Weights of a small mixture-of-experts language model, trained from scratch on English Wikipedia.
Size: width 256, vocabulary 19284, 78.1M parameters.
Below are experts of layer 4 (counted from 0) of a mixture-of-experts language model. Rows are named router (the router's row for the expert), gate (a neuron's input weights, with its number), up (a neuron's input weights, with its number) and show model dimensions 0-255. Each number is 128 + 24 x the weight over its row's rms, rounded and kept within 0 to 255. Numbers have three digits each.
After each expert's rows: a language model's description of what the expert responds to. This comes from a sample of Wikipedia text that the model never trained on.

# expert 54
router:116105157110144079132123140118100124161133156108142151127120133118131112131097128100117134133132094144141131148139125113161132166129089133112151169126095117136131140181168147152167099116151165099108134117176113101116118106133135134110105153132153151123107124129116101079110118141121134148127154083110144168139136093088129127094141096051107137109121145107083130109129161106129142138092109158091125115112095120148128159166120151150130211190080161114120099128129099107141142145090115074152117114170139110128116130118147100083142150108129107055139077120144131176109114146139122110118153159173133148094113139088112127103116125107141127156105080129144150120145126133142120105141101153121100128143125140135100091137089065108118126145151102123108126157117104144113148113132124
gate0:141112156146143197144095157139107055139119128125119112187174126108125109114103108146134121111083141143146121093127164114140099118120121092116093134142130093172131114152170128151130133159092152137110139140100145121120146158100166137127136174112112172127144121116131087117110125100138130134098104108142151144123167120140121106116156117140146125107109108110160120160100129095197107149121125155149157160125142091127145132148134138111143122133123122131100123163070155144169125169133123114161155161141151074114171124131141131124149154154109144146081100132120110192138087129144128106134127150150113136162143119145120117130104143108169112126132150127133135103086130124115171149154129093088109154094083160141121149091137084172077114118154096071109127143112132114117124145138118
up0:100087120109113120120096102164127116154117131166128145151130127097113140116112131122134125118147154085163104134142121117073177147100061137109161142099146127112142171121133152101126107155168108134122137111128151150152091099139169168159108124127142171144124150144110149156132112092148097158104131176127105148148127151166100134137129122094141151117163172112146148159141099125153089134140176152167141112092107122140132170139103202088162153147105116127099172132163147125167113087108166086137143091151112114111144135177106127161122111094134122124128125120111135120122125136139083107138163156153120096146115093119172089160126119140127081133144133114131131109117105148101117106084127143120146113118118136081133073077115149151161115141112090133140153127121143128124141150142122
It responds to: Double line breaks after infobox or taxon lines before article starts, "=" headings, coordinates, and "also known as" phrases.

# expert 45
router:133114165136111126139140152133090110137146120094140080141112143186101101159110148109109115136142113132121111118105123138148154142128095115152119128130172158119110135161172141110151158090125138099124100126135132081132110090135132119095094151106165157131125156126133098102085080117196109127109090183120183133114135121123116139124139087115130128134166120157064141140147144123132120115139098139125099137117102106131169147144132156136161170174084108093153095133106144174104147137125091120121132144168117124120125134095153118140168142118109113140169087107132115143103157134109140131122117140171128172095174137115158126124141135110090126176123139149121138108133117107126135109121115149077078115166127110063143121134140084127108135066136133104127155118096068131136128124129152
gate0:198147143098103092124104126151167132129104113134155185153165108131117141135151154161118105153123155108120123142130091135076126120144092132105125150125133141163152149129127162133112147145140133094110136139125145131066159151137123114152170154166119130144131119144147121129104120158110114117102153160129117153135095134146120160111099125126102131115100157129157107136128122093106148135150120105122128101080127109086124098167149101130085145103163109122120128118129100148127132142180116155116199136147151166122137147152117129135144120109133158171119110124126171119146121132093097159130108162126162135169169105055140124098214146121116078121135158115156143145116143156144065140131131137115133133135157157133123141146136153098135113099109123141085102149157111100082163105116097
up0:114092087147159089157137091127151157153100154142103116100163123107114176119139121158180111114172125122109158116131151124098143106110112109137134104139137120114139146115091111155117136154166130143150124165136093136141094140106079148145073115117093136101118099107123134159126166067076139115149129136116113133146128112116079109160125156135134139129164130094115074088093125131119114113114144127114169151152132133157121162091088114113131124131130154110133148142146127149132139086146099157183114105092131133118134139145107110132160124144136120105107154146148076149163100154140176114128159077094105121114086078146124126119125178110130115110103106164124141130129141173140138120115097125138116175089120140123127086142108174147191130134164111125138149119120148160096109156123147
It responds to: Surnames or their closing pieces after a first name or initial, such as Smith, Johnson, Rice, kins, ett, son, ley.

# expert 0
router:115114161115135127135142144090119120155126130130125102142123120151117112132101143091103126115105087132139101148100144100161127123108144162148155134120120122151140132173139150132113127108114132088137149123162141077155150084125115130117103135112213140089149102142098081113132146133130130142106116167105167139137128115094127104094133090157141140168138109147062137130114155129096130132098102126072108120124130090130181151180154165144120203163080136110132122137131148146143154149116139101175151126150134117112125109108157099086129151120095162124169103118161126102127108134099160128117131123116141157102175115126171100109134144123106118127122091135129112109127129135146145095138118140098069139152138122102104125167110090130114139107114133080122137147042126146109101153127145
gate0:155113142142148116179112123121093120122116093164114128121143133080126170142133180130137111086135117096103168108148175112132168126076135135148121177125122125165108121082121131155131128154163148129151118115139133111110114160095131135135100092171153095140161118139131129133143116127136130108143174148156128145144100131130146127127138149113135139134160113143111130131112154168090103162090100175122110171111147112135192155122182159089150146128120148113143149105181070177150145141130163165131156103109145158097145138124153118137105132096108101142137119130115135137149098114126137131102108132131130177127184126147101113173109141120136146112096122119154153117126139109118097105097146167088180147186113121148103138126151111135170069133142123106103132121112157126123149128145083
up0:133106138109113150168129163108075099114125089144150131120115142096084155124144170074101166121123125100114111119138132118155107096105120141168121137124120117169062123119112146127115127165143142141104141080141132143140109117123136123139127101148167145145169121168141140149214143120112099093129141180146178141113087115167155126129127078087127101149147146155089142140105131123120145129102120154148161140091107119138166119128133130142120165155099131109128127122173129152139117154066133150133112114134116146109182121134143127140100131097148125153143149102117156092131180121129174114114151109100116173111157149140161100153156149133108157114108090124134146103146130110121106110109113116093142123165147142131079149100156101118147065124106137117100159111102153108123138151132105
It responds to: Nouns and name endings acting as subjects after "the", before 's or a verb, such as government, troops, Madonna.

# expert 28
router:101109160122108123129109155108132144184143150119096101116138094126118136121111152111112106121140124107101107135131116133155110157130146155181154129119149142155139106172130162116141142110125104093114109108174153082131118100125162165152116132158155143107170175134106119105105120137164145141130148176091191137127149128124090120148117120122145114104132130114085154120109123165100101161096101137137120121145127115136193176148112124141136192126099114114142125139139126123115139135100117098110134118136116112149130135117129090099160151133167080144159126112123170140138140124089107128149133115145105159118111107126159093099082127131133146148095080124119131153123141152146138116181122140087139134178167135121116140118123094087116177117137094052078119154080090129104131163157122
gate5:114113145108142105135144119156098165118120156137120133065126110124148126125129133112134135118130170136127146144124113133064148166160111121118153108124172117160090143140144137125106177096119104114104113115181128088138126164143142167072158146091133142148120102092141120131106121099113158173143130142094106123132135135116161156061107117118142135115122136131132142166128084153108109134122116144132128118136144132160176128098122125080131164156114100125167130144138099153116136139154082090162121118116168111114073184115149121116151121113125140157130165096104169130097087158106104140137139173170169152124150137154137152131140120100101137158102166108117131122163119129090132161122121160150079114156123116123135122132160098137164135110151126117103110165063157131125098117150085
up5:078102136104119159118106126105116130118149113137115115046113144116162109113108118113108130130112121170140168170138121066114144150131109152119103136086119109111117157130105138145097159143146074141115139097144090082107124120131163115085118128145104154109118153129099169111114125123098119144149121165140123126107142097116118099080122141119150142128147158150138125165114122180142106129115125132139105104103137164109171124120114117139160154139122076099169084128149167092114126105134136117144094115152160082140104126135149133134155104099133104114180141145109171120140112145175120130125085140175130179159140141134135102137085158109126166163142102116082142137140159116103125143069147139120087139175148112140120131131133126120155130132113108121111100153136098128156097064123101
It responds to: Single capital letters or short capital pieces starting proper names, often after pipes, commas or "of", such as Y(ulia), Z(oubir), X(TC).

# expert 44
router:147156134143134130119113140134137130182144130138111110117134117164148134088125146116136093137148101135116106108112118094143127154133104128159164140103151158119168114167143145152111119111110130099132146156171157094153146115080115118137103150072147123099144157100108132114095107110123149148118101143113136122132155113148099131132164134102143155117173154136081139147121149123089130101097116143086134141109105109139220175133135151108147178172114147084129106183079113147104130123124120126147130161116120142122095158106148091099144149110141122118172094121144101161145146200122126143091118135157152129112159124127130115097135163093119127147126119112119117141118111114151120088160132169094079132139117131093116096152124130105090128081131082071134123148108080138126137094138138
gate4:130147121152086134113111172109138143169156127115139134162109107152104146134123142125088101121138123095143118134101040085107131102128091102157158100101134161110124128153128115136162152134103140112140098142131159119120114121140099125153103144109138084101109134116092154095135131108084107127149109121150168167085103144125148105095154135127136155139145137104121178101143127077148130157125150130132174133150130151171098100170114075097120159148155136099156141120128165155140095136129109105105145102101149086130104087069142119133120129160122101144131125099152139151071118141143127130151138117135086156137166106109140166075166132101110152149137115114157110108138125101105134134132165160163155137135118139068095116116153102115114105124133150112103106142087129094121161138137155
up4:137150129133131092109101130139168154134137132139146101154163124099114076165131130134179118142108145131151127149116093142161138206160137148109106081144123147138091153127128107087112091097144081130127115143112132080111100125119147139135115116130124145129105074160101126128134161156153100124142154136073091138138126113143134110121113090087092112114088149122132092159111132151107115128119173121161132110119147119138134138140161117125080121123138127100122137111122116114139139116119112152138154124145150134121129130103087191106128153099164088117145156090066105091159159096122099169103150152121136176136118110120145097145081121168106135105173136112077142104115125154115084111109139084133092107152152128134098111106099120104146113119138142098079105129125156114146117089116106
It responds to: Final pieces completing words, like or, ite, ic, ful, ism in splendor, tripartite, avant-garde, plus closing parentheses.

# expert 31
router:152108176099120105118093156104151123161098121128119146140118118138143128129097128120170125146133130138118096137146184153171123109108120142141147117107173099149093155197160139112162105146137119069124088134160136087149116094111112162145083180081150138119165139138108122104095134110145140128135127161092124123132150096117100125114126084138126135134141167122111123129129160130119123112097122126109132113152129116132137161146142162136124190175096135130121128125127123195152145115137121098152174128164137085108129140146174119108149129093118197143117137132162131138110163151123116163129101151142147145135131119144162137123116106120123155131163116134124137165120100117119146082142099148133117129150135171108142154093085073140151137079162104076109132129074106144157117143130131
gate0:151110155102125163118126133102130169112150112101130127111155149115127132088152104122133110131178092115126110154077149116126164073120137099129119130146140119168124122154107144122128150145145107129131146087131112151124169150114122147141137199095093130116153120146129130090162125068120105116112121122113114126153120107134118093102142133152159145149188164057151149121138119145131087136116105151162063085103146124168170164160156132132148122134141101081125124132116144116153147090145155152162173113095103113107131170164100121172147139109106172134125130144140120146122086142135133140163136129158112141099119100101135088091101125093130157102145164121136117121086153125167119163129111125117146126141142141145122126125107114099092131165140116104120155187143114118136096166161137
up0:133123126100104117156195114126135142130122120146123133148135152151141173069127167092149097120181087120150133132119159130178121121092114165137145136140143152149094112174134144083143148153133118107115106102110138071133114100143123163117155123113145140123145155141157134159112095111119118128155103155125154104074083146070157154082116141126130123142135154096167097127167130142100107115082126133134094107087134130181154144125103097188075150163091141105124140125105162110167168114124152158125169144093095136085103130126157135115171128133088153142134135097135144125134114119160114111159150154142157152122095114110104146111158115117170116136141103149166142159144123147119110128122102156102130141124142122163129139130131098131134134115156117144119172157126165103105121135114115
It responds to: Finite verbs and auxiliaries after a subject or relative clause, such as has, had, is, made, found, gave, plus "so".

# expert 22
router:124136126111127072128119157123114141177130147115102137164118124113144111136120122116090128128119121119109106142132131175116105119152122178145131154135157145142142147166150165126170144098114130105131117127177153073134129134074099137122077154141205121121148131127107119083145121104156168124135111105096187132133145101128106148140113120127122147125110107138102098105113134122106158110105118122107172108128118080154139157118124176138112176142106155099094160125102103122124172124141117059160156130185142146128148153121153075084131156085122100125145124115146130150157092137103092131141117165150143153117161119104148137129149115110104124155113109111171149115176119126144121127137115139096084113118151142092112132148114101111132153093143087118139161159064104152116128120121136
gate1:145136134130142090136121137159144128129102157144091141140132154114100100144102125091138133141083131131146093125135132149100126151131138142108147145102112127121153098126199171133133135120165154082144170094152154137116167152116141101135111105174136119148185092110118099124096143146187123138153136121111128156114161134148118080150105099111138133128133147101132132132091100066135083146148135113122161105131128108170101142159160132149126152130119106162137146119084110085124168175161156099149168134128132131143168154118152119130178151142104134104128123208143144135127126162097145126076122132103154154132155148093160151154142106115166109089142118156144165099129149123102181122142138136122113115151133132096107140143139138130089108099164094096134127140145109175134140142152122
up1:154105115117138110127102141112129091108156095139153146111149114124118153102114129124145183123137159133159129173152111080118109118144129153108165117128134110125131124177135136135141116157151105079103106140118122138140097132155167150111116127108125172169128106116155189121163188115093115160110119131105112083107122114121093138136114077123075152119141133153087097127131125070161109125149129128163118133107127119120103174128103097098122169094124128087167114151154142129097135122159197111121144104121135099128122164131063142141131119088141144172117131096119126121166128109152107132127128085147126129140078102157114132148131104147103111089146091094115099167086124122128135101124149155115101102152124057110149144115144140167149118141119139130096096124135148155108123153128142
It responds to: Separators in tables and lists: pipe cells between numbers, line breaks, list dashes, and ")." closing years in citations.

# expert 11
router:120120106137148107124142137105087131163125148106108122086127115120101130137133146093125097133128125186154114099133149110123152137134126148178175153123139136123109126165160167114129138109141098112150112130130116097132106111091125119133106151137175161094145138084096135089118125089127129163124138142094179135133146100106143108143141127146115114121162115098055139111113180127132134093095110132138125110137097118138159141170130172120150198161095143107097128126116111148136151122130114124147164124140109093128120188112196114110167144115132157080142119141168142156158147110101108167110102147145136112094150113161126139100096136117115155147127087122140105133165114151152139093160108147106114128135171151097156099130120129155134138076132133104125134159063085137109095123144114
gate0:098116129096090112151127127067172150127145129141130116129163091127146147087139119115135120098138178117153133136153125087128112164116137124074113156113120124131137109127097152113162117096128132129160071132128133155085101124140137132109148144090117073108119150082118132111089125177128125103105120085133127145111129096077113118126171139078167159112133109133062128135123110161110170113105152135139163157157129151114116095110122103146104121144134150128137126102148109097133123146100127129074094152171164157180137136167093092090121163166134108095100114093118096130116117178139153128122098145162149136138107105139145143137125127120132068138127091123155081130115121150105097132134123106146092113096138121129088099121129117118112128127105082169140148123142104143158122120122127
up0:133156140144123111099131122172134136156094121151108125084131110131156121140092123145091164095154103134128140102155092154126129122142113144144149124140107104135181171193141101161139185119122078085140137148127084121142130127173153173196117137136084103113138149115139150139126132117105122133149124110144071102136138126158099147065145096147155092120092140083150102142164123161119137106130140132113119121164121126112158110127135152139131120116128089129125101116083107174164125078095102114103139116113128122102159089103125146153117081084121128131156108126072133113139106113124117150108162109117116134127107148153136163107091126096116072125135119122105138158108149144146117134095132147103175177128132148146121121140153114160104162140144119128132107155157116114077141136143112
It responds to: Pieces inside Portuguese, Italian, Slavic and Romanian names like da, Novi Sad, Cantacuzino, plus last digits of years and date-range dashes in tables.

# expert 3
router:144107141151103098126135151087082135158161157165100111155122098199109118165087127097108090155160124118127104121141121124155112130157130169099136140110141184122161126187136167133111121110128128089117154103150147086128144118118085173148122146133161109127124142098117109142131126127142115132114107129085157116153181074118098151143156113124129117140160152100082117137122147162104139108124104127103137121111131132127168108134141133143145196162086108114134141122139141128148181107113136114177151160125122124142105082108150104100146178100129108140156127133134128110142112150106116115118094139171137114095129110104177134129141114116127145166104132136109120154120105131096114107148109139076119131147176132105091150166132136132139147111117095116105153148092068119104097138093142
gate8:127128163110148132133143139119096103135094159104128121140119131166076138123146148142134133116070112165120131126113111120115061135136082107160160148147211131101118124142140133147110143184102119113120135128131083122131132145114106085124122136121101104112131148098138129117102086159123115155121039104141137127134116145104125136122110094124115097117104160104110175125140171138146110115152103128085130132175055124136129137132184139093093162130117155111152133156145172141133117183159126113156120116121133163121149126149121108115115144123111159089142138117150162136136098175085163118117104108121159137108137142154125118104147136159149148108142110125107131112180095107123133122068097104080133120116133086124134102096140113101130117115135136145120102131103144152095140156097120
up8:137185114101118125118117099075118152106175143098106143160083115156101106111111130117121139154118158154115133138137101106120122132192088136109115098109140107105166124122138070067105140120110102115117116129121093132147113146136129157190154154122109127136121174100182099103111122147143115106121097132114142128100117144130125130122160091141127111150100136140100119125137179138164126144153122163107186204139157162138100097122076152112146189115134112154144137127144125120099114100151176122105112194126125108129143118147116153122115108130119105111173129097128157164172096116123143110140142155124110142116097144143135106153147136123122138125119104140100126151084135131099140144122141147096128092124160125125131119134131116098141116137117081154138122070157136094158127168102140
It responds to: Single capitals and short all-caps pieces inside acronyms and codes, often in tables or lists, such as AITC, FAST, DIY, GK, KAZ.

# expert 59
router:136094134126099106125176148117117128159135117147158136100153098156130156142095116122124120118122097121116097115103112126127123121115098157137155173149163094120105128130142136110096172143122139106112138106146133095085122115094146146112112172114160144099152151090141157122110132103121119137092149140076166117106157126130082097121118150096102163154131126123072124126141130131103140140124113124085141072122146129101173168112123152108123160141091117075159101128123137146153148140169116088180157158146135111149141174121128124122168140136100094107182167112160102144104156103134138132125139145186129194097108107106145132093137157131131107132114100127143141128104119134132138074142128128104064146114102157088118111117100092127105108110151105103105096148105085161102135116138125
gate0:136107117109127144129125141083137145106130096119117137154151109157110145094138152084114161160093115115090141167124116124124134129140096135135129179120165089137152140147102124135125146108142135153114140145098127158074135128104147082127146109104141100143151140104086138122176119138149094121103137090100141160108186147117140119114153171130140148147141090135112155168119169129143135158098108135100118107140178133141164151106114169094094139112123095108156105133094143125121118125137100101118119115118123143093129182123092164120135121174138087115166186132187113131134094128143130132154097180143129171127128109123080103114110187156134105133145134127178111108119136129183150081119120108115111114116148156108135121158157110184090117122154159120108155132162124135121135124158143
up0:115074103111140164150156131134117115097111122124114133133142130110095142092098145086134158119098136117155158126104127141146131188112115136095152106107159089151117134178094115155138128133090157154094134117116120137110140130133153153114099111136146147138133104138117114104137054101127147097119158147110130143114129114108079081128123119131143136137149118109107149145123141143157107163134160112150101126156122121119149124099142131108104124153118154168093152137117134140130126103065197106109116121118142130129138122149138168136127146099108128129109158138172099123122179119134134095115102170113125150143117107108105168156117166130102100125093120144096120145139062123138120115136103077140138123132117195175133152162157082123129131125157086062155144187125123151131075154118141
It responds to: Vowel-consonant fragments inside ordinary and foreign words, like oasis, casualties, fusion, Ausgabe, symbols, plus pieces of section headings such as Winners.

# expert 25
router:109118143100145113150145146083114125182114149108136098163121151143141142120058140115104108151109137105136102111107129151201122136165153149116140161122153116146149152147129176145153142143126090127112107138160154057148117128136136122139107145119196145113158115143110112127153114091156139120127106114120120154127129083092133102122120153124117125134127130139099151106138147130108131128106145146101123128112110134144146178136110124125149179188095145093140114139112125143150146130149101101190192109149111150092091150090183090138144144110122150115173088114130134110123136130118115116127094142170131150110137131109142138131149099125128138168128083127103124151135122142160146160162124093080106169172140144118092117123141086119129148087132143086097143139133097146119164106154135
gate0:147113147085168087135096144145130073112142100181119149128143119113112146088069082129113119113124108124122121143117187126136143112131171108149100159107116121129132099142179108138130141093137159115102092116113120098122135181112139145148174118115150119113139111161118122099126133094089117125114148122094161094113097186128093142116142119109099143125121139076116108096118139170131135121132137174134103106168132176115133105122141146097131152138107156117116169171121116109125131107077129105110141108086147153115129131144138110138123088085154096079127117127141106166131124103171153167118115162163108124143121133140123138118077151106122145120100155160129118124152157118092153124136119152101175133119139146159102152109127109106161178114115109137097148160151092097145160106094103
up0:121111129090145107153098117146107106105169102119086119149132144097104141114089130119155108109094109106124071128117148102142157154110136118118094171138141131134165123117171188125136186134131132129123111122115115102124171152162175098175123137133157109109064134166142105110134134102137132126141096093149141147119092119128143134126085131150159084153126090128106123135129108118127108142111138103149136110145121094124104102123149197079126129126122124136159091104122108137123127131113125123091140145138141156084117162148189180108150113125128124138142136147126127118162126115207114162138179150120157120129079119123133112138148109135112111102137116119136103169146147145143089134083125138066162160123159156127108121169123115145127115103117129170116158160130151133161157105131096
It responds to: Verbs and verb stems after to, modals or a subject in narrative, such as able to, decided to, could, find, (declar)ing, (prom)ising.

# expert 37
router:107093109059118100139126140083110094190143137112163103130139095144131134120120126098143127141127137120101121146131121131164145122135120152171149214144140154148139141159156130136135140097117145116111105125149121101159144124077118152137110144138186147146132149117120146104135107118146136093121060136088147120129135117087126111161149118133116126108133126149072122122100130134119121138106108124100099104120113122132169175144144171142130184163092150066142149126115130138123152108105103082127165134141107127123134129150156117116142131102126099133110089119155134125152110145095098115134073088139124159116118111111133141122121169141140110173097104133141120129146098091128119113133123101099083110159072133096122113154124087110144141101147092133078130171080115143114090132164125
gate1:133128114083122108117123145119141123166153154136131146128108123147133115135150119106131118173134108122154142128135114108178125115164119192101104153151134169137170161142098068139130173164131164102142142132132112086161127113112090158156132117135149133119121142111070181111082090102098137111078068138114151100109124135132126110112136151160097131111110106142141148102080105158138088140101113134090097103109102122144175167124100128146126158128095103140135123128102133110114150096079103127148124140112083098117114154134141120128127121099130144139132141154117161118133118107135105135158090142114141118104124110118121114142141237142127093150131139097172105092119117092140091139094139099128118133127106127096127157128123119126153084133179088125099121139098113136113131132150146
up1:160104119101141129123140171096098131133155139135137153136123094135130116111120130099125116163118099098161179138122081100173106118155160186113118142137143175152146147157081078138135151128114148103143123120107128095152103123134096158131120125156145158135128156125125180120132075128102118118104056160123143095090138102128150105100118128166093140150140104164121146133098098170106102147145131128124100134124081137135151146142120123136143120124087104121163145113111178115114153109123113179155151143126116111109130117156167107136151104137091152137113155118094163090120134103129100121124092136131114128092110095127115106164127212138100111142105112111148100099071109103145111149109144134113089133145111087086142129128137091132134119104161109116095131126123108092086113110135135
It responds to: Line breaks and double line breaks ending lines, list items, table rows and match results, plus closing == and === heading markers.

# expert 13
router:130141151093103102141150167085124081157128154087122094134130104114116121105091121133122075137118111143100114138124168153152128123161117137143156103123180112099128134168174136135131129119126123148103101098169116080110088102106105126094105132084143139102123150135120120057135147148191160168153105131115125135103119096117084139128150109141127158121127126097059158109123151103106144145133117136094129122109135107139167180191134126130114181131102135079148102131140137143146163142123118091110191138150118113126134127114162107098168145141073089091122119122147142160156136139097143107113128132172139159097143127152146144146086110134142133141136105127123114121138104139153118106160123126086112129136138109116128123115149081115099156099137122113113138143129081150139121125086121
gate0:129118124164153099174134126170096154150153124171108123114111100134140144144113097144141107099114145130134164192112129088087151131096134138157142142122087117125097123130176135097117114087156165097094134113176163126120113114114152144141135121116110151145113149131143118112105105148084152148139142132122110130147136140126147152092118080102150130123155170117143130138120112179090101120108190142095147112172120134131148145139076127108116132099106143111123188150160115115093111103107120153160090173110124152127114119160121099106149116081125110062137090124118121160110161160135071130122120136125125183125132104107185109154146129117123125094142153097118150132103133091121119079119147131137134121152156146146145119114147116109170128101192131109111132132159153115118118151108120
up0:097145106133103166099149083126102139141114150126143075175123127122153119124134072152122138126102088126079097131100103117158126132178146133092108121110149126102125097143141139147132099109078161108132154085123135124117139136159131108100151124108093146114160127142149126098172161147129125146160120143125159179121114150100104151124157152101164120168150118114124179119143136123103123103133111115126099137133150145115159111136115101134127125093159140152160094142129173144128158192098153109127093173144148125133153101121148118152152093135110088128101110122153157110116146169100115145093089112123104129129156135142132118140106129137125153130141175129148180121105119134154167136183110129086118128148129178134103109086137121148107097107075148128141170131151122144088133187153113
It responds to: Career and life-event verbs in biographies after he or she, such as died, married, debut, retired, was appointed, received his.

# expert 14
router:111138119125129134109121174103151097182124129125080075160109123158148137105097137117128135135120117134101121094141108107164125145145141159139166176102103157138125133163130161090115126114104137161103102123132167083119141121071133129110069133162167136095148144101132127118159139125114113111140125175116149140111130151126097136149143128117124115136161149137094120125131155158131139152048119108108135122142147116132194145133124162125106154143088137114131132100117124127134176134104139055150104111142132165108148138121163118112126124141109106101137105134136126175121145145114114125150144172195115132096132121130176140107126123113145129174134143147133147168150128125173120131152109142103063114130162151132111097183122111145133130119131117088086106158087098140080136125109100
gate1:115180116141168127137141136102149129120115106124132124154129073138109121136100159092137169141130105158108128129160121175124155140155167117156187138091162141103128091123169095127116166100137096162095130114153127165121118130136114198150144102131095141129105154139093155110119162118156108143151097163152107119124087159149124175118153111093122143132140086178106121136125112097139108175113161151165117149109094173112129167145115100140151125106146134099149107145109144128159123121093128135112174102142101099125111140127174141145128109120142134173113142124110111133136141094123104148124146120113124133136138132120167126111127124149093093139088133111106136114124110121172153141118106165085108135129155105126154147125130157139035109128133157091154108084122126134147180129102108
up1:153133101138117126141154122183130142127114106125130149114172135158154153113139147168122155144106138064164126084151124136144122118136084154137169178114128152150134114072123164124144122071136131077175138113154118139078086127069127116107139109107153121142156121151107152133164146123102093078115093156097149154113112104108129109136155140115122127086150128142131129122136091100113130155132123124129104152150103145123096138119121082147137145136099153159133110166138174147148163138142131138136106036108136121106143139107151148128136163111094123161064098102123116097097125107123125147122144118071160112141119140128150135137123146124115107141132097167142125104160133115127128114116143118151127150102110169099081174120132112111085105127158100106140143139117136108153108134103099
It responds to: Commas, often fused to a word ending (a, o, er), after names and places in lists or appositions, plus table cell separators.

# expert 20
router:131124140111132101133111169122114129165125132105118142142155118171155100082098134084138122141171117148125100119101125144146121159132109127133177155146154163142140138121143149161132145134138114107144125131190126035132125124093140161130081162152149141111129125142132124122131135138153110140135113119090175127148118121084110142114153129117146158142131154126013120111143152108107112141134123133120124160115117101132168172152129128138109178141102132103132123111123116130134161153151135096109167169126106143099101121113175146081165157109125114130148124153141101153147131143118093152123100132180123152080157117127125144105131149095128123149123107118131113113117098151150121103148114133096081120156121159092098123162072080131127126106142153129102145143060107122112122116120115
gate0:127127121165132129102147153146132135156151132137145067145109132107130164176117129118114101119114151157114104110153105095133142139123129089121165106108133151087116131097141118146151187107137140138143153129148105143131120113077147071151110175154154080123149122107182142114173124115071112101129153148109133086159120128122116156162114118122126131128122163109115103115104137107101152126108119147146141155142133161171123112094144123118120131129099181133126089115127157087106092098144142095150141106142126131189120146146160148122129117203137104141130153115168125118138144131160145110107108144119177153183090136132171113100086133094121101105124130108151123130148137100119115092151186122154107125083141143114084129126170159152117143096160135114147129119132130117171139093104140
up0:087149145131117095113127161124147083098138109118137125147114103139134161110137120079135109112090099128095142125166124155111124170140072161167148126115121156125114159167106117147156098108116088100123138130146110152106128107115133145123155098149144162131160121137102125121134177135153101112169125131113138095100122144106107142139141156089136138124097131130114122107128127160150161158137134119106120173154109088125118143127145131123122106126144149132129158106094123142126133153152122046124092134146124138125211149153154142146137117105132118145123142134107089068143131126093104118126159172153114181115148163113078139154077099106127157135063137139154130090139081137149124137154135179161148092117116142124132145106119124119135124122109079103119125148078146163155105129140177
It responds to: Paragraph breaks and openers starting new sentences, such as After, On, In, and war words like War, World War II.

# expert 35
router:132118122141100096121146150132131122178111123135088121157138100155130099120098148103118130110113139088120133114120122128132101144124113160173151126099122101106174120148132161141158141075135167103134134103161122090097139108128141138146102127117149152111151159114101126069130123141121127130165139150107136131127120123099099122133131087123113129128163145139107122148123128128107125116099132140106085129122126101136174153126123140118128199158106121102123133110145133169162150132099152101131137156180104143124141110087169133120155133123135126100188095186131141142135129131128091132118080161179112176092160121134125083102141148120102117130125059136103145124157138158142110085130106116092064113152194153121130143135112113115137114089125094098100132167082099133125085083127100
gate5:136116146151144174146131127126132127057150086105113113144112131084155115125144175148155113127123127117112124143122135155119111086116127107123109089129116132118118101128102119102112138124122126178120157137098146147082095145110136087139112158133119136183142147148116133111101132144131107090136164135083160132177122147144108131159133082117129124116162107105088142094092138101149093120122147127128119164154093155126152129156141113099146121142126145136196102093123117152172110170158141130137116172100125130086120210128131095090157151137099144154124150110104123123131108138145130139154154101107124146157117084141112109141158117146127109164136094127127130125130081160135093094106135142080120165079105100102133171134152169150085117116105145122133112136113108175127181122129119
up5:114105125135140117116127180142123172112114172101128092151171100151148122100128143120135157142160106109104122107120099159134136131157109163127161168121136127116124145133077164125115130136116101123098130080158119121130104146116114126129091110127096141192139146138108139153122134117116112136157125156096154134123114141103136164113073083114118135122136131150120139120164115122094136109152133087118133141140091120162128145139111128117181127149153123118131155095142157145203116167097088112144127175143139143097167137149118088067138123139129152121133102090047151128121164136109134113155155160128124139168096078148116101126119140099136126148154093134124166129130155129167124119114136142075162088170145168152129109086140144141138123127120138075158092124095113110156116142144148
It responds to: Capital initial letters starting a word right after an opening parenthesis, quote, dash or and, as in (De Viris, (SARI), "A Night, and Baird.

# expert 12
router:111140118128112085129128114079129105165121100126142149128108130081123112124109150121145106138134094108111085127116125167179122106146145190131140154108166155121142158133146148143171131125135173120145128140167120071114097130141145131129076146124197139117153114149134104102120134114158096090119139141138123151099139124117098112144143119136120122120114142127072110135123153161119133153134113158087123132137123114125192151145140134136133172152059140110147121096164101145138153122109100163114167167177113119158137115133148131091136111110086117127156073110168142156151114114097104095123113135189155122087138116112153146092128150113138101138119108132133157124130111133110128098162105136071123105112109166105107136128093103102105136112135138108091115148075074142106137140107127
gate0:134146151146127099165116126111130118119175148185122144086121115130110151142119122101138091098140134191152157146140125134115121145104109123143135144133124111093158086150137120141088141161153139110132160075142114104123103115111160138139106096128148142153121160155158158150138151092144152166146118109141131140127143156105160099110100143135147105152148135095130130170176166113122124099135150118130107134115176082204104158187144118130122145118094121157144133150115122157130107113127127133140182160127159150082141182141155134126127099126148134071131150135106114119104142121163137095072142129152096162119153137104111124080148098103107133133134098122134144120131115174183160175165152145127084111117145110132142152138134135142154111085114112133108140090096106112112149101118106
up0:135103129125145132143130130129107123148137139107107150137091114154094151107134087089142123117125083143078123123173167147159124101153136116145157149110116114116144105183160095134118145112138140119095137093181147163119091147093107151148102134097121158110115150142147069109101104110096149152150106138129159118135135140125052121138127132141120141100090130111198095154140121102149134135101118101142101130120149089123115168119175077096083110104121124132157158160126121131122153036108163095114087132123109158105155141136142153141120099120132117141162133102106100125117151113112137096143153144150168102141113107143122108125088111118107154115091132103134183121161103170144152142155140112132151091109117092114114131117123147136103129156169119111126132126139139139123145120089150
It responds to: Word pieces inside Indian and Persian names, places and film titles, such as Bh, Raj, akh, Singh, Kumar.